{"experts_per_token": 4, "d_expert": 32, "init_std_router": 0.0132, "learning_rate": 0.00668, "final_lr_fraction": 0.0}
Below are experts of layer 3 (counted from 0) of a mixture-of-experts language model. Rows are named router (the router's row for the expert) and show model dimensions 0-95. Each number is 128 + 24 x the weight over its row's rms, rounded and kept within 0 to 255. Numbers have three digits each.
After each expert's rows: "comes before" lists some tokens at least twice as common just after its tokens as in all text. This comes from a sample of Wikipedia text that the model never trained on. Tokens count by the router's weight.

# expert 29
router:174136160121090149151140180157114123135166085137139083144138109118148145155125096111169133110126142101101132173125099169118135136102158142172128143124179108143103107129144128133108091140137102142086134115131108108077135098104131147116095141094133128158080127152109133084119111120143118128
comes before: "1", "2", "born", "aged", "C", "P"

# expert 81
router:097139093142091106162155167164111095145165131096127106148109141134109166098115092137159157092132113142131154153113103171155129145093150134128098167136152112091147125112162125152105128110105140165088135084146127140092144148126099139164124098098094145134099134132094107137140143122146137092
comes before: ",", " and", " in", ".\n\n", "\n", " by"

# expert 67
router:151167105106114089158103146150112123141139115106158148136154142077088103167104101123143154126119099111170137166105166144112109133178097140146094094179154121104105103116164127128124090092129154115092126111113152132139103104160148116127095107127162137134146096117114137145138127149154129095
comes before: " and", " the", " which", " but", " he", " a"

# expert 104
router:097137092142092105160156166166108093147166122093130104147107144128111161100112096145163160090135113137133153160113099169158127142092144131124101162143150114097147131109159120147107125105110135169095133086139132144089150151122101142163124095094089146138108130139098104138143135117139142093
comes before: " ", ".", " and", ".\n\n", ".\n", ")\n"

# expert 10
router:127119114062108187163124143154133156127137146140111171140102104106094139135119107143151148124134096160100113140111147144158094126138154104148157133136085123092121143099092150179115151120100117145112123112128109152196138114163136136147125154169113126128080146155138124111102153108144118141
comes before: " to", " the", " by", " in", " that", " a"

# expert 72
router:102152090123102156122128142151111142147148163134133165177144133153112106091123098114146118165174135111145147156121100142115159160139152156145150124103128125113098118085144145104129169089103110120123118156122147108181144094162106141150089109184100108123145159144118140150168142148102142134
comes before: " the", " ", " a", " his", " this", " an"

# expert 36
router:141142102137117112096151170162102160167142127106120136135145150146117137094123141130142121099114103104114142161164092155115128116090146097127121135165138120090149085157124135138069173091153148144113164092095143157106151127104136148161121136151103077147140128156157103097133141165140126119
comes before: "-", "|", "  ", " information", "   ", "At"

# expert 45
router:156163109151123146120111130105109135113150113094111123140147090115151152187124165179148107126113152145148099143143112140095148130130162113161165106145130087129133117117063106149139150153136128139108146124099113128115162127162150085107125089152102157099136085132173143095148162141112131131
comes before: "==", "The", "===", "|", "-", "In"

# expert 30
router:093141097141087105159155163167116089149166134097131107140111140130115164101115093146165160087128113136134150160114100172152127143088147130124099161138149112098142128108157120148104122103105139163094133088140125141092147155123102140166130100094093144136101137129093104136148142118142141092
comes before: ".", "5", "3", "4", " |\n", " Votes"

# expert 77
router:112106151127120093134145113162146140116159107087151140155141146099085141084114112104166169105145121120155152119111103149138129128108161169131087136133126132108147143083141141159132059082089124133105091118155103159102134123099092126136101101115136157129100099096112148126105126104139139101
comes before: ",", " and", ".", " of", " in", " ("

# expert 13
router:092162093127103106179143152167162100143159133123097111167124150130125178104154096119162124103090139117151147138122066162151139140125125154143093162126167096102147121123147119149114127115154130161079129090136128140099142135123094152157101122097105157127126137125098122122148116140148107103
comes before: " |", ")", " ·", "_{", "C", " ("

# expert 6
router:121128098153093111160161162160095084153153163115147141138127136126145161142110123159170171095150139164128161148089089145152133142094135113102126165158122123072113139101151132155107096104127144158105112089133156156101151153113119142161137128106098120122117146118122097141130146089129150103
comes before: ",", "ed", " of", "ing", " and", "ly"

# expert 127
router:098127107136106093132118136133168098134136133128108163188090164141105147101134101130143185115101111113169155167079099127167155149114126152124122156143139130082132141147162145156148116111118122138112105083111115160116150128093111123147086175123115106137116128105134104107107151105137107102
comes before: ",", " (", "\n", "\"", " and", "'s"

# expert 93
router:123127122123093126149161156135111089135176096096142106093106129149126188102094087135147137096126141145134126152119105155150104132105148133116111158170122092107146101126142158155081142125131158156115110084142101114121144148152128117166120115074100165099103119141093132139132143142140172113
comes before: "ated", "ate", "ation", "ations", "ating", "ator"

# expert 82
router:155153097116097149106119145139121088136156150134103137156107128103084135170106113149119174130126143156173133168115108155110075124093109145157160078122097180136138094096163118107117127142120130124129108130102129105148121102134162168156126105136096099103134150113113143089129134133142166149
comes before: " the", " a", " his", " birth", " this", " Representatives"

# expert 88
router:104125108103125119165173092143142122162149115116102106177143129123136165109095095128152127126152115139116141136098106120135133095118155151108109125157124116116092133110111172173109097090086124124113118115157112162105140127115089120126112088103155161161114068170117128098117113090113140095
comes before: ",", ".", " in", " of", " and", ".\n\n"

# expert 22
router:095114123175117078142152111133154112105100146112117137127093126127140138095158098105161181106102134111183155136098077133161130147116143135091150158148132134086156149124156155159156115091136144125105094091145134128135111138134091169121117163109111101160107154114137120137114138105152150111
comes before: ",", " (", "i", "a", "\n", "'s"

# expert 69
router:108147129109125124149160129125086100129139088107122134134085152158097154120120084125123110125134102123071117146119106147134137135165134125152096125082111139097083117086108177095121108137126121128141106164120135088169162143153117128118092107135114096134118159145109128118107162081088173130
comes before: " the", " not", " be", " a", " been", " to"

# expert 117
router:106106085122094108115144093147134123146128110116086122145116163142128153109080108121136172105093108140162161148112150151118157118084081162086128166154145146095162113122172136147146157094116151147114077139146105159122149141112130129125123136113125122102158112090119143097092163121125126114
comes before: ",", "\n", " (", "'s", "\n\n", " de"

# expert 75
router:082163105092124106134116137147119182168134128153133129151106147132131094114105117161147119132160095156127111142154100136128079130169124156157123069127099112119113125090114156110140095091123120098125175181107125136137098087150108118147129091142102101131123129157108144161111123130099137110
comes before: " a", " the", " an", " been", " his", " also"

# expert 42
router:117155100125120123176121121151151085107132133130078148181121176113143169100149094129115128099083150091126119142136079139127160120157136155149092163145170128111120125154154130137102148130160108156101149105144115102103130134128110140132125122114126170137110144119075101121144111170151093136
comes before: ")", " |", "S", "O", "D", "_{"

# expert 39
router:095137143131095135145165140153100104108142184135119166115089081113159101109081141125149129103188140120132137124137134108156096167124160119091118119148117113092129130133128113112134131101098120159142134088112118122115156143168111147172139159118107104124106154135135091144106164100095158094
comes before: "ing", "ed", "s", "ers", "er", "es"

# expert 87
router:109111130143112079149142105141159115127147121139124127166110124112141129110151107072144150118097097139143181125086097123150171126116130174108088148161146109105167135126138125133163089096122157164116089119150099122132134147138102181133127130110111134163108139097124160101113150091159120094
comes before: ",", " |", " (", "\n", "son", "s"

# expert 51
router:092139096145088101161154169165108090145165130097124110140109140132119163098115095145164161094133112136132152160113106171155126141094150131122099162137149116094147127112160123147105128102104141168094134088142128139095146155124104144168127099092093145134104133133095104140147141117139140092
comes before: " ", " and", " +", " −", " —", " but"